From a checkpoint of a small mixture-of-experts model trained on Wikipedia: 8 picks a token.
Below are experts of layer 13 (counted from 0) of a mixture-of-experts language model. Rows are named router (the router's row for the expert), gate (a neuron's input weights, with its number), up (a neuron's input weights, with its number), down (a neuron's output weights, with its number) and show model dimensions 0-127. Each number is 128 + 24 x the weight over its row's rms, rounded and kept within 0 to 255. Numbers have three digits each.
After each expert's rows: a language model's description of what the expert responds to. This comes from a sample of Wikipedia text that the model never trained on.

# expert 9
router:119065118100145126119150147161109108112123173177151120123110166087129113100113135103118113152107126180158111118126145124082132154133164144114139108132136171051179107134162130153114153105109114131077109143140129145133134122132133099143125095147150104148159147157097123116143111122091175159140117144109143148128144108097126139131114113123140165109115104105164108147164126081147110107138
gate0:095133144101140086119143171146098144097192134137091117142131123108124101168115198124110104103146136140126129121160142131105160127135166162099132113126119195078143138072132090117164131148157130122132105104120159123139080145171147141099126081164120105137096111117077129110111108122131112089124139147123148121128151158134122160142134117119119118137105107146154147116122143148157152124137
up0:114151099145125120141110099145132135138107143108095148120092128138110150122107133135101071143093099113117164166151127103143155112121119153161069126131077123145141119136080099125114103106122127142139140112183134134140136142108151137110155163117075125163140143136116148115110105116086157167065133105124147113136182175153127166097133134131144173139138122160101091125130124093127150130165
down0:098135106122147125134108188154123125185130133139160126104116112155112184131121092144079138145160142114099131129140094123103143145136118107134133146154137142163153156155141118095136092107132109126128138148178092098106108115124106109115164169134137132100160108098135154139142167084108124102162157137118121128097099092120111151150153148156125149134117121147075077110109156106153096127082
gate1:099118148119098116129150091178131138155128133129122181108140125116039133102131119146110130116142102153123113153174112141124124146124144096180087159110175128087132141160119104155122153106146081102069121101108133136123110103093128145154135150133143160129157133121094088137171118094160127141142146163147140089143118108124143140107167106142113139157119106120125112133147150128152162128124
up1:137157122130111129113149172116142131097113123111131134131132102096090146084161160138126109116164107159131120116126144177111130147094138097132118147113142083136178131132165105151193152164141108142152147164121128114093131088118100129149145108127124096158121117129072083144135114134156118160099168131108124099143143153103102134103117088148099186146147120133132072150116138094128111150116
down1:121114110148141113077119116147119120140089104119119108166141142122100120135133111152162163082150112082179142118140087082159127150122099128120123110169093102178119135106121108120137125126062148116123114141137121123151094167102125127111166162112139154129142100117141130143089119116111142142195130144130155139089117178151171153123143151120124103131153176149115114160114112152117113102124
Description: Opening quotes and brackets. Opening quotation marks, parentheses and colons that start a quoted meaning, title or gloss, as in meaning "fixed line" or "Heal".

# expert 18
router:126130144114152113133174129178131127095127147138139135151157132068111111150110168127119117159124107128125123131131104143104123107117112115160123094101156152092141117096135114139059142109080108102116118120149162131128130123099153087104127107150122119177173138167115145114165119168124156142119153177126127124096128106118157169116076151128082164137090153099128139112153124141124121081142
gate0:135140125116136090154077107164124132114113140154091154112105142126095129144123144147116120105122130099091148143185123157090110116128152120136158144083134186095150112105119161088093141111075140148107140144141130141136116151124158104144134148116104111152175132144138177116114123136129134090113123153173087133136122182137140153137118115152110140130100130123072161158150127166087110108106
up0:098090112111121119140120121151126157122100134138127166139133126141139096098134087115146105134131133115153136138127076128125174112099169137118162132109094130106143089107145126130114140122153132146117150145123117112103126090118102121119081127157159099115137123162066126128161150183160175194109130133188114125145116179146164155118155108085102135124116116116146085118155124135092132129096
down0:184122102117152103144128110137089125077162088101077133088115150146159144092176119122129121118146136134124128138140083145078133079177139130147144103152165126131150146122122135111128098144112110134084142119130133135139148160132129139120166169107097104172165105139118142133144167102125080128145126137118104121101118112198081134155108127124099130112124146128125146157110124132094145133146
gate1:124091161158131085136098131143131118172112132117133147150156154120122119102124113144090153143104089112118128118122157117148165095121095143081115140158134125119112137131101170134117104135182114105186103122179121131169159101116166117127132119119087119126115135183120135150162117149191116105098129123157128118117158141125119118115124098141132112099097137139173147114088144097076149162113
up1:098139134106162086124108071167113108143132130136153108107153133115157138153151141129143162169163147085090131138110120113134145149051122140139146158140160166110141129121099112135136132130095133103184133100093115118125124107079141158085109133137135117105129171149128103149121153155133130074118119138111129135102140124152151136121121091080122099146122105154115137136134111099122172141182
down1:132134135121089126143101167170152122127133109137098135095136072114132152147154140157181148142112165115138135102092086113120113135177101133153144143096134151113135144129151118159108154140102131145149160174113064144111134161127090093148164106137055078141153085131112135100109124098150128131108124141145131118173119123170091157114109140111114135138121147136115100142121132121121131128104
Description: Clause-linking commas, conjunctions. Commas closing introductory phrases or clauses, and conjunctions starting clauses: and, which, when, while, but, although.

# expert 43
router:144079165134155145154169123120113110118125147105139105109131119080129092086117109072154142146168121153127128120154136133141130137158124136124162100122123166100112118119148110160098139103130104117120124131118134112144152123183116090146121073124116137151147170121159148082132063159128105133147129119158125112139131075099137134133138141134074141089151136086127154138134130190154154119130
gate0:143137154158097133119154142166129120116153157085135138123144135143143132123091103097139111133133118174125156167125113151095160124119122110135108084095141146120172134121136161134167157169110067142073117112105119115089128127136127119174160124121123153174149163131135084098136119110129127132114153130083110114136137113136084124108147138076177141127144100121147139085104172138120084118118
up0:102155155151066174160139137121107127114117109056127132133110151192131109109131145159115103135131140151105093131137132177107114098116108099136159109123142125090125115109100104115104148138136198143107141108164138175118127154141117179115127118164128109130147129148124117131135128108069151109140113158100124116158096110131111109123110110112128148116134144138167086147101118166126159117116
down0:098143132172140103133115147085134088155095109146116146130111160117105167113168112104121133116115142061136132172131131123132167124120145203142147122153120129126148128103126125130100157128129177141103166105134087121159152116096107183121104155143121140149100120148129112144161131130129160130108155086112120098149119131123140138146084115147155139111161104133069120104111139105096096131094
gate1:103144146134172132153115102099170146177126097152119148100116109112106181103115129124111138145161067103117154122127141180114158127155105120157130094110077079128183164080095150113074086115113129135133075136126101125120155152130096094141145123102124157131169129125155133087151117121152156129140145129124143124131133122121125142113112149162133110100162140120114125147127115156117141141132
up1:104086156141142118149096132102117160132130119146160135185149136101119144138133157157139106131137152168151148115113127157185121151108129129093143138121108073094130107098098148104133137145134108116127107106129128181116102113110145131072113097134135114137129124122131165110167083103156097116136100123169120096093154110127183161121141117137116100103100132110156138193090140130108124099129
down1:147098128115139126091134118129132158104155115116135125104131150118094123136128113201122104118114120160119178106166122084131123105117137143173149114155147131102094103146139124159099132133157099167133134142122090120121115110096100089142167086145153091095118136139096128137113104120172156122173187093127120153155126123142120147094164125172131131151118113127085105143099175158109129108137
Description: Article and descriptive endings. The article "a" after "as" or "worked as", and endings of adjectives, Latin or foreign words, like mathematics, tachycardia, religious, private.

# expert 24
router:162092150110140134158136110133137141120164160152164128125136173106131109128121115112139134122072110135119156095144132131144150127139206118171117083130133167131139066109147098125115123083099137129152112100115107136125168167113139105134135107165108137129147183156150102138148118152116125118132087158148107103105103108101130116133129111116070162107117147147127118158137074144156142142116
gate1:138131082098163127107127131130143134171143149135145131181101146114165176098115134136145132116104165112139146117141152131120106126118168115138113106115103116135130115111158140161116136127109124119114159097157118130126108129119105141089104186110094145105145154130138108101114164161118118162143105128120169096133083133080118167157109173132155151089119127148101118145122115140155078093055
up1:134135127115117116148118145090131159147138122134113148147129162103158110122137099138144145116126136111109110135155114122160133127114114129159144076084133084129100126103143102155160100108169168138155087149217128169168087099140138134101145136146153167143128085111147102104119158139141121129085156137152077109075151124142130121102096088103113148107101103150110123121159125139127133129135
down1:144120084135081146095132126179106160093141087166096101170152136121140137146163113120124134156136197122101127117113126150160140145138158151084106110147115118140076136114133081153080127153151158100150101144138097135139103104133129113091136138115150144140141112134183099120137145134115130101127125120164093129113145116096122111158161113156147160080125111146123104109121092163137122125138
gate2:132116166126137136165156157114155149185144086126118132090115107131073170146117123132118140119141103113132126096127135097117164111111165112141103123105125151164110132081104113172132113109125095119159114110097108149119130128154110117205174136099127143132137162195113133112105088127110109139135120124142097137164149128167152106125108131112077149116092133133089104144124119129149122143151
up2:150141166153144138184126136126148096133174145137085126130150152133102094109121124126123114101132128141128149107129130150124149125118168158137185106140120094139117118127141082082199107097118166112149153098128160111124108142169099114125078109086115119178109146140109175129174155144112140112106132115132103108118100118126121111106114138133121106121174139144124145127085126094136092153094
down2:098147104138150113123100140113130155087175120122153089097143111136129114150184150134133131148110098102106143103133120135137151096138135150113135123102108147113126099141144073140169145159150158137122112137088111090144123125117133128079133109105108128170160127163144099133160116147130120096103160070149094163147145119140127067152138130120166135177137115141136084129144162084139164113130
Description: Sports numbers and competitions. Digits of dates, ranks and scores in sports tables, plus competition words like Cup, League, Final, Qualification.

# expert 6
router:096098138090139124165148125131137109095104157144174110102146140115122086120127169135122090137132107147088112084177141131150123157126148134140135120121141150141131150116133135156112138124086121146132129125163179081153154151144170077105113109146135130114155110130125120125095109126109134124156112140197114121085119079118166133124082087092133156133166107119115128120127145079152120127168
gate0:140135127109109134114162145137102192100164142125166110087113118124117086127119167137149082095106083119178147137143114106105133160088116112129087170160121145124124118149154142153137090143099075163122143124119101126160107149150128128114139114122139127122166101138107085113118165130144126089121165149146153114096184114150110153118153104114155091164162133129117119099137131134146122145108
up0:114095141125098118134138093155156150143133101115138108119118157130164152086131148138101103086130104112098162170127103103100141136134106069099134113094153172112121130160139140100123120115090118127126090131140107193147137174115141092134120138167135100154093104115135169156103122126109139183109123133156094121132104198140121146131121111149146138122115092111146111155160139144119108160118
down0:139150155124128120122130131141146139134142140125169130134164081132093124149076138115139119172098088128149126156096144146108123129146103133111110146089109139112128141104155129095145108121117129106077116130117127062113195179121100099137099188122111099130116131141160087103118138134175141150138089138141112087093153129134119170118121137165112123135123165138102143159137090114147156147158
gate1:083131119101130144150127128126113156107124098147111108131149096140082118117120114157113169129122130124130086103171162135131141148104109134100092131133173161124116138149123127090115108107118167125083131103101106120198126141117154166103164163134149177137114131139135080161141085161135119126149129078123123145084104105164137121099104164115148146137113130152119162190117139138124104131135
up1:096136106163097116137089125121109126106140168129115137163131105139112117147153102127152100126191178134086170117095157135113081141116144149131151112115166137111114102159130114126138124115125133112161118135163088170120156097116127118085118114146131155141074171137148155112104126108084106119089136163118143136153121161111104157133105158114164111103142164111108161116125115102115142181127
down1:137108139155126142139104118170126131127088126089140173151147138055151125143112177099183115138154132083105118087133127164173122136115119153099135143147115142154139134116080131126132125088108112136170108127149156101093101129171175154156113105128151128174098088138145142111128138145081125164125120118119112084109135135107111115112136128122086119108155142148107111091130131128141138158151
Description: Mid-word syllables, table separators. Mid-word syllables like on, en, un inside names and words (Vasconcellos, Mladenovski), plus spaces, pipes, closing brackets and broken UTF-8 bytes.

# expert 38
router:114118129118141120161143161148113125120160195141183122115162175107124148133145139136129119131128111138101141090124151146143141093075147122145120104141138164100146116105143141127135095102079086144144086113139141116106113107130126110103150147160146115122140139142130093094127087131120132147142120154144103118132145114116126142146140067085131164138103127095107155138168088107128164076192
gate0:124150149121154143143104142125084109095142164113152151112124157138121146148124137122136104138156133124158128117157128167134123133151169153152154064168114166140121115132090130132119103120071132143126116109142101145166131109124094140140151137140166123124131134135143141147132102103138138122114140097064075084146151135136079105130120124092140163121121115103085163100151131070107109083177
up0:094111120116134175125133106120143130135129123116103138114147130175129080158138164146113136130153114109119090117161110118149097134156122150099118107103121115138106121177106125145131131094112102117106120154098111112120133084107106167158104144115124144143161132151160094152159119065182174091103125146122093120156134177098133116141093172149114148106130102155180103163140153103143108132133
down0:128142160134142103117161153171166134132093116114113172125155095132096161139135087166150131164128179119130100112107146135136123151147144177121093132092097134119120095108123186102118129121122133155101117089100175103147141100126160158157109108132161153140098138129139109117083121115098092134139116137095184110134109138077093113118116116130118138114157164126138176099125130117105128108135
gate1:131138119126137112128152135154112130172067158142118160126091113078154131112151136136159176124136119139089110130140103136139128111057134146140116099139097139128126165128087122178119086093169167131157111109147115103127142126106128142130112130129172118143118120114195116133126131126159128101118123154128140107098075158131156146137144086154119117172092133153125097164112083114123124132150
up1:166103136146138135106142127094121135074112147114167139135166103132113121093161149170123122086145109075112140135138103130165134154147098081099133112136085157140069118184164153128133134156145148119131123110123122148149086129132154122123129084122136100098133168122141108172100146181126113159133113143136169124126149074091131100134151149114116148142123117136116117125158148127100142102101
down1:082146161156153114079127125114164126104123186142103097122110105106116143118133111102101128141097129126115162109105158165143138127119084146149133156150098142143137157119075113130166115161101084113135104168094173159175104137140130091152111159102153117125133144107120102131142176131108118132139113136117154128092109162156146079112131136143144107112083150099133117154111166156123144127144
Description: Table structure tokens. Pipes, row ends and separator rows in wiki tables, especially header cells like Votes, Score, Party, Tournament.

# expert 34
router:127126160095121124168130159105115138096121131134161095148180135086136124123097128097146114113118136150134164121149102129122087135114189136145167107133144138124138109115129114187094125130079119101144107116160115106123169121167154119109088098133138148162172141149143123097128124122118087160163093144127115127123130104101183143152116131134103160100141141113082131120186140087120123128151
gate1:119122120152142104105114146130157139134124124086171146151149108100139186133116146135110116107102115168096114131128143142143119159101150130127116154156146128106114099138100168124095078148128134109123098118157180155139136133079131160115128163141116162083130084153154121140113137136122139140144107089107162109089065157146161125140133070132158157125123123104116114107128122090150180136157
up1:156174138126091152107159114165124088133140151127131145126069117140151116109134104147103138135159171140125149125121093094121118152099122124131117134162147098129164168139170156125098111097107130134161137148128154125118143122120109091133089130138170118131118132176175141101128115118113104135122098109150172139164102091137134134133106114165095175094103076132116089083157101119109153110133
down1:114139162169168138138103102138094097095145122141158153131076107117120066124155094116095126152112135114095151118139138090139090133124104118187182153129177143068134163112085132132123136135123162132136115138098143110108127128119130072171106131108119145148135131138145160137142145099115123163135166114174130085145141129133130160108118157145123118144118104119124125110157140091098148123118
gate2:127108120103146123110092103106149144081140117113128129153178112155114155131077086103135096138090119147118145150148128163133105146117112151118157120172099111114155102090122144087151130163150175133123134130175149135124095162092128094134126126139125116146133135133109137148106097169107127147127159136121214112114137141156119101146151129130071130123144122121099106152155107118143149095176
up2:149137143105144153135157126133130128096108116157091124120126138159129112093153132138121137106085130127146145112106139110123132071141139136145098148097134102149076201094111125143161131155115157097159157153112115136157115116127152092101127098127170088084134140117148140099128115121096134112180140170137105102134101130154130150145079109152134132167129134173128084122126094092132090166136
down2:126135123166148166142113143147088108121147147129117122096151115187110135178129143083134128119108142160134103124114139139139126107129128098135094141122121132071122142169135143129136082168126082157108104127111143114130108127128138101151152083124105107144119176168141128112141126116075114139116160110151157142137096098175111077193100111127144139134176134156125118111138101085138138136100
Description: English name-ending pieces. Middle and final pieces of English given names, surnames and places, such as -kins, -pson, -ford, -athan, Tiffany, Teresa.

# expert 15
router:142134165095183113153170137142125062138117137136107113150104092105126105113134171104132080143143116107123150121114128137133122139143144168139163120111126164107122121090149126131110078136063139109130130112169136121176145127157151124145140089154153115125158173134143138116130098173100130155114137136157141138116149111121147154128116139138093169135088152116088127133129079124132159103173
gate1:110149120122133126151123170128146098136126171142121133131100149154073146160107149126158072116132115121118119126122146130111151110130149142118145123172133136108178098073138138130129118110125114162126135133108116110149103137169089168093120117155069109065145087111154162106142083093163124149092139091116160108066111138114153127156106148120139140153134152143109132144128110115121127136160
up1:142160054135146092133188144102122105169126116148110132126109112145148127152113148103147127135091122145094150126131118133130136128187120127133153121147106143140145124119136157133120109120136118082179137095109150104158130160098127155124183129165110135142138118135134090156111100110127202152122128070161148121144141151131151121103105126140096122125145137107096089100105125146155107082133
down1:126164108150167109133083087117111122126110171147183111134135117139111165155103143147088123117143113138095139136121157126139150119152102111138074143132104117127161114093134160103131136103109099123154096176142156142111131143132152149139104170147146102099143089121157162124175114112144125143102090137141149143115094088114132122087106135113101135119112134090178130104151135130152169164083
gate2:102158145108125118155094130120132139100159094155145120108116104142146134124141133115106136192130104165172151114069109109106117142123166067138096154121124144134106142140170121195120080118091144113097101149154144106104080163147116160137117168128123146100098108090157119130132113130118145142123124127121178124105136139113104106116159135099123125159131156133153125125105102137132185136135
up2:097188131152117160167116094136122126152094106157122136137104132141112164157110168125125116140140127090138131118114123133130150130096142160148159100146142154107121113158139105160125130161140130101124091142151142115140131148135142103123106089069154112138103096120136123109164117142130148167113099111140165130124159172081102061085135107161130123149123147094105097079125125146112150078110
down2:144150142150077126172129140087110187121181135134138117117148084115120133081100122141128120165167124141130144130155146088128104126125126129149137150149148148133134110158125148131081105148137129122081149131098064084123111116109102142107124158122126169146182134100147129147112144120117154117098111140143111144192120129101149142168134092115135137098107100127105144105089150140088130111142
Description: Nouns after determiners. Role, time and place nouns after the, his or first in biographies, such as player, footballer, first time, season, station.

# expert 40
router:126135125093126106129182102154146132103159152163157122147169140081095117131101114120113101128131111115141123126132111149097150104138116127152096095123153127100133120126132109104100152110101095088104118116138163100100158118119159088111126125184132163168223138163125153115160089126115149121133171148140140120083089120113156157115120141130112145134095116111141163104147131125135115114145
gate5:149142111112142112072146136134133104149112103142133156101134167086138144116115114120140143123156119152129134132124123126140112137151085095129108113115104133135136160168096150111145107115126156136140143169078094157098117069154111121135141150139096100115127108174133142144101142131115141068181072130154127121127139105122179144157156156144147101101179140167132147132151102140103079148126
up5:166124126169130090105151160093146118129103130161163122150136086141104173141120108102138142147132138153084098096112123100132124137140132095105115151084190100153105149146139130125129082127146146133159147094127091137112149134105155162160128130178137184129177131124145172164123142119118094085148093120121133135109099110134107144143133109150158152108156091120151122114110131111114089113124
down5:156098169147152102105155162119128133172092090175144146105098168095107146084145127111119122138158159143126107146117131130147132152121139107118128100112072159146119114183127114103106119094110127112133133151133114149130139126159154105141112121099116104152103109139129139143075166141121141096101106115131142127193118120145143107142181117111145114091138095147135169163109167120139092091121
gate6:130081111147115116142167071170111100134177132161099116115166134145120171091141118118137122129158122092127121153153086104117158103148147153127097088122141102116146100140132154091118154122140116112146163096158124078083130085147118095119121134123166186129140130129147126146137116116130151180082133126138156128114149146114131105098124122103158098132156110102114165125124129157122145100096
up6:119107104117103129141086115150114099152109132125091158129152076159148173122131057157115097158086159149109148117134095103123122161147133141121138117093117151124179088148129123113167115105136101123126117124143124123102186156120114103132174114137163186119110116113088140100110160124092123172149145125153146117133136143115114118127142137144165160103145128160129114107113183148130117113122
down6:146123108155156175125110081140125121099170115172141131171107194156121083112125126109109127137107094123110148151123151123144101066161132112118116156131112094117111176154143143103110104155124123145123088130101133149114153101136147102110134104130113123141131081149116111154150144140113102128075153165112115107148110158127164124122143088116156129147165174096148152128146114120126109153092
Description: Commas and coordinators. Commas and the conjunctions and, but, or that separate list items or clauses, such as machinery and parts, then motor vehicles.

# expert 0
router:110093097107137124177170127115121075089126198149153153130142188129102125101109120105140065136124109149098157101133122127144130138124158094148144120123134128111137112101149142117096090122123145147094116114137142104137136134135108091135152097129114167153147146158134102119120124129113102164150160116149113113082139130109169168158103100140116144103130144134108141171118106124127171128186
gate2:137133120130152145136152179090160150126102139120139137164158140154118145121091128171138111140154135153085149140111143185121132162101107117129142156140039140113143145104126137102143124117094118134125118121072121102111132119131171158132114152147116103118134143150124135162140128142112088102128150090083142137106151161113106160106129129110111121105109128082112120123156098172174160084125
up2:111116093143108140109139104113095117139118130097069099128130156090161103135136074097125132138105124126133137137168109095166127137157101175156103093130113160120118134172115151110157181123149172093116151140128154146128124119120136127143117183109110141115145117171145107150167104166131126114122118170157160132131123124086123124119110139185106142096148133123124088119099176128110090120137
down2:151107156112115127107139091159127113111079158136139131120153136102149138138078129117159098139159114109111159134119168128132153113191127137107061130118097107083105141100130149165156181118110120141125130133092109138139105141165113136158093117138130143107099151135154104156101125105115123110157098124133105162122116130153168130147146132105129094127083137154099155129137179101102130175160
gate3:117104111137100118155155173125110111123111099165155163127125087100126141149157126118089098133159108107120153144101114136153117150149085127106103108136152142093126145120094093085129119156111156113147166128168101153135118070134086128151159169145110105140126164085114115121128102157096120146136156066153145159144123177158142138109132135124127109114123137130156100147159116145116135115179
up3:134158170120126117147128141160129126133140084103142125116095141117157089154126094201133135162100145116135128142155139117112097156113137136159139099132095144142127164120115122122136129099090126166121116105110124111088110080117146133093150100116098105145145094158128121146082139098140135151095145096144137125137137173134125131147159140142076120189137089086116134126163079140107098157153
down3:160110149136115133159118112112115153130127094117106150135128150104138138105146123114146170146137115161158130163099168127160178175127122128136102141163098093144115174129072097111111167134123128120144101140161134149119114126157070106127131176098140131097142150116150132117115098116127139150105128091136157159150081122089179121129131129131137069155146095087152108131097129102124109098117
Description: Year and number prefixes. Leading digit groups of numbers, especially year prefixes like 196, 199, 201 in tables, date ranges and coordinates.

# expert 41
router:110114186143149101155158125132138114118132116144117081127129099089109106076123149087125136143133113135151132092134125130131140126131190135163131127122121148084119114114132158113116125076101095138113125137152147143162122112168155108086143103120120117146142164188168142118145129186147123117109091136143090130117138126071166125133101112106121144088153133153121137131171139115141183124140
gate2:096152108133136116115129148148127153144102158110127160140074130151122151107142111125121098118132115119132147122104163131099169135124084120102164131118141158120164143130098120126100162118126118126163122174098090108122098097113106110110099165159167127100146153119162090128213095108189161171161113119083137134133121126093148124127141110164156111141117137140120104117111141128097116105146
up2:126102112092158109106147132148125148132108115143104110115137178152137092110143138133076149107164132098162143159164115122169173108148130108125083125166117143143129117104128148121110170149118172145153097151151142101171158108133127111131152172145119166163148127105083113106145103125148091127127115106106145142147108124135100139111127116136082089160108120117065107128111114135147137180102
down2:185123100134106119158160126115110164089152132128123187113127165114103108107143187105142150132138077127156107098151082142127124124134116155128126110088097127125128096149146138137138127095142131104093122128112108120150097145150130113114153170105144132126142159097130093117065119119141155162119100122113133135159155108155152117123151094110191104155101116115170141162138097148141109108126
gate3:075126133110176122120148142145149109092120098162170158151134122093105089147133109118118150112117143146125108150105126112088155132145133089117117163075087138147164143106106106129082136164125097119128160142115151132111120120124108105140122106139159109123108134144144134149144215114135116110123122104160086150142081134135172154116155160145101114117124152092109157114180113136126127107139
up3:129108121121127099138167086113155156144137133111146115136114168104144136125128138141146123157112112121107103164137131110100120141111094117135108136174138113094126131131126124063129135123139129155141149152090148075149119121142147104096133137150167090133137109130132128127116141126157126142109175150107106100132109206132103140099162120188152161140153119127096121059132157113130066092149
down3:134111134095177127107146153142108130191113110158157146106130143146136152123099145099115135103120098106128105097164115112121109129127145130138106151110122074130127116112080131154105114132152165138166136091174118132135105168167144104167110093155083129079132127161139123094119145148117093123166101118128125138146111095134157094167137101102146144120115104140134190154105158111110150112151
Description: Role and category nouns. Nouns for roles, offices and abstract categories after articles, such as politician, member, General, local, president, association.

# expert 39
router:129138124086122101188145146122099104094137137106175117132129121101142097094122130139124123128093117118148176064146113110140122160096183138172133086120172124139135128117152101123115106116093143114124135140125116168130159146152185095088099145139124144136144119127137133136161111182145144135156121156153106104126114090130139102145091094131102153114095111113101116130147106159159159146149
gate1:125093113116138127124121090174135081099143134148135108133161135110109128156103141131100131099145100158127093142178140141155106142123169156128147123115144096147103097116165151111094126155148171166121146086142103136165075130165111140123129126153129138125137124111122140121114119111089115154153152098116122173112110150145142058127082138168148117139155088163104095129174128114107133152116
up1:168124142141094104130113164132165100127102100155140133064139155122122096108128134164139168168152124144136098102102156125146139128123067119139152126135114100122160123122147135118120153134085160132129137085176143129124131095152099089117121102110149122097111144167115145112111114108108138127094142105155147127162119114164075143138128187126127144107140178122124132147073138102108134084129
down1:137151158104122150152094151111127102113126123164094159155121158135176126112148127110071093130109143124151127143167108126125116112116124095125095131162124099145145167120090113156144161120078125171111120190150131128100144113128124135129111117126153097122110129178107072096099094148141139096139173146136114109117122099163154128115132162079122141076117160134121127146115128170153153126129
gate2:114151128113128090118183117080135151109130129094164157099129136122132109175131171127114130105118092112116094102132164119123152124121172148134124111119133161135127117105135161109129117154162150083184134122084116149125119157138128128113134144137112121097166094164089121097136112120109104155101133154121130135145150095149130149177164086169152143113122072144119101083147111112161123141088
up2:117100094151114092124155128129111133107163091118122123123133095114113144164154152114144144118135134098087168121086138179142163069183122171085107102117117154090124124117132142103126160158153077090131131098128144132130124105180130139097132130126124139137109170113129111132152131112120138182103148094156161168105144133123142159113148128125118143137118131098090133093111138141132178142152
down2:100104105130131162121134149122121092144136125111125166087117142128126151101151134162111139090081121151103121136099118127133153097139193084146161114113113135142148119092145122125151153073130141068110149117106122127121108165172145112116144124101131146119097150104089095163123146096092142130121133147144130145161154151146143139119154099124153137147109147103185148106085133103111178155158
Description: Short word-start syllables. Short letter pieces at or near the start of names and rare words, such as Sask-at-chewan, Mah-m-oud, Tim-oth-y, W-ag-ner.

# expert 29
router:115122144122164112157134139176113135133108137135146095111163137095106126110120142090118119114102091153131123141152150130093122152108121130162150120127132130117149106134145158144150124100119121099116110141140166103142200127119161099129104113121125132180194134148113100122125118147097151149155113192122122072117099106083186122157100105125133168128119079097119155116118096145119126118158
gate0:162102126127144136114133099136124117138139130104081125150149138089129168124084133112092136104160129112160121143121137088082164122108146138166115123142116125096155121107118114150104112124118125110104163094129121137085136122187175118132122120086141083104188142179120112154146154095145144180155155162110129131109148104144080133145124135170136155120133093098150120118105122120124150170144
up0:167123130110104092110152134113156123098162125133153163115079102148149143177160149122155091132138115113105110098163127108146132115153129130111128151073177108123087124138151123115127138154143158127153125159104131100116114118102156152151131129188131139171088104141115058115140145126117076109145143132134123118134133122116127157128150131130118127126093149168105152148152060116113103148099
down0:152157138099142122187142110076136120088128151156152143141119103158145121121135098126147115141088141138134141117143161107127150148108146134145129097116148141119086046141154134151106148107125078174122125156131083146176139120116099120096126117192164140103117168132096145186090150125108096120115132148124154127135105126123135128084108159128109119140121135143111134131121122143121106119082
gate1:139163146101139143099181189129113112132116123155103149076100111114135129164140139126108101132132095121142106132138127074095135153116146117106117123170116146126092135162152152117145120134129164126150123096155110109164187146113144065110146112136084150136112195141103121146112100131104169119127140140143131152125162145099152113134151142132120119128098097080129156136119106090104131103112
up1:140166156062139120109086124130105110121139163118124131161119145114143113095126137132120135095147106127124122139108071154142121141140111131122164094162147106144082130077126169146101090139134111084091144140136109105173135169136135102153103133110132162085131124171158144154141120121157131118122115147080054111147102156149148132120139159114158148136131144131114130140085152121157158122130
down1:127119127138131140153185125153137105115101138152158152139150106114128142122129137191151120113085164147120120162167155134127130113106156155116133110099110131115148131170118103131140162148125098164142131154116131115133151117165118135116086110133110082111103084107160134133123124113097102182098139132151101172150129094120119155145133099099085139171140095105144135111166106071118075103113
Description: Separators in name lists. Commas, and, pipes and hyphens between personal names in cast lists, tables and credits, plus speech verbs like said, wrote, tries.

# expert 10
router:148130117115142116153139119173134087124084151142154106132130130103127078125140110112110123132095148167115122097160143134159151132123132139153183119122169139147162132114173086204095137085071139107100115151101141130116181125147157098142127101133147126128145129169146098121122087142116100140144118129149113121133074120133153129120128088126110146084126097130172134130144128099132159140140
gate1:120148105144150115091136147111166131133110114126107102134141095134139063139067155105103133112108098153152120082165096124206148068090115131141101130168106124142123128117148167113149098114111145097115115114179126163142163125122177107135142102124147108131152121109150118098148145115122079162117119130116117111120147129128163125133144137144140169140147143139173119148125141118091134106123
up1:139145130122101153120142107131121070129145093094152175092120142149123106123131128144124163117091132115127113142133112099152138153126133111157162061109148139108125162141159119156129112139123155161147134114162122113163134147150140092107108109110165087121150073136124167151127131169137101151123131102147065127125146141124097160123113136083104134138093116098124101132116149166180082153106
down1:135112128145180158145109160129148136115112143103118099170143145165114162121134086072145116148117131086160129130113146142128179099129129150134108122100147106077142130098107064145156140102140124139102132104167165182109177070085081115136176145093099111144155121145137147144152113129146141095132120143127147152113133088113139132095119122136112133107117116149136127136134113130099128125122
gate2:124102097088191170129119125082149108130191143149116143109129115144094133116120156152111137116080167156129161114121126148108170141141130121107134134112155137140145142107159115116101109144144125143121158134126115178176111106099101132103141095144114082098148133127110082105154100171138129109141129118169130129122118153164116141131127110099104136107114129111116106143137054159106153092130
up2:104136106153142095116152082165155109104106100142128142139122127105118146096126138137159151123103165067138135124117146148124120109125096131126118133122128108122113131176160154081142094138175117099114126150121079154110127137127164116106103101115120115137152144191094150112136144125141147141137108171153100104163111122087190139189087085129129094138139136114122164123097115149147130139120
down2:172139123149154103127157157140104110125137141137116101120133194101086122135138156121149145130174165121143137104100141128129075096126163177117124141098163147172100127136144139126114124093133117136124083135146105166148135120134096124133132083159150156141111132146082131108156104147062095138112133153086107118170117083131092140138114109146158126108114121148115130128177122116140109097116
Description: Name-internal consonant letters. Single-letter pieces inside names and foreign words, mostly m, n, M, plus multibyte non-Latin characters, as in McMillan, Clemson, nickname.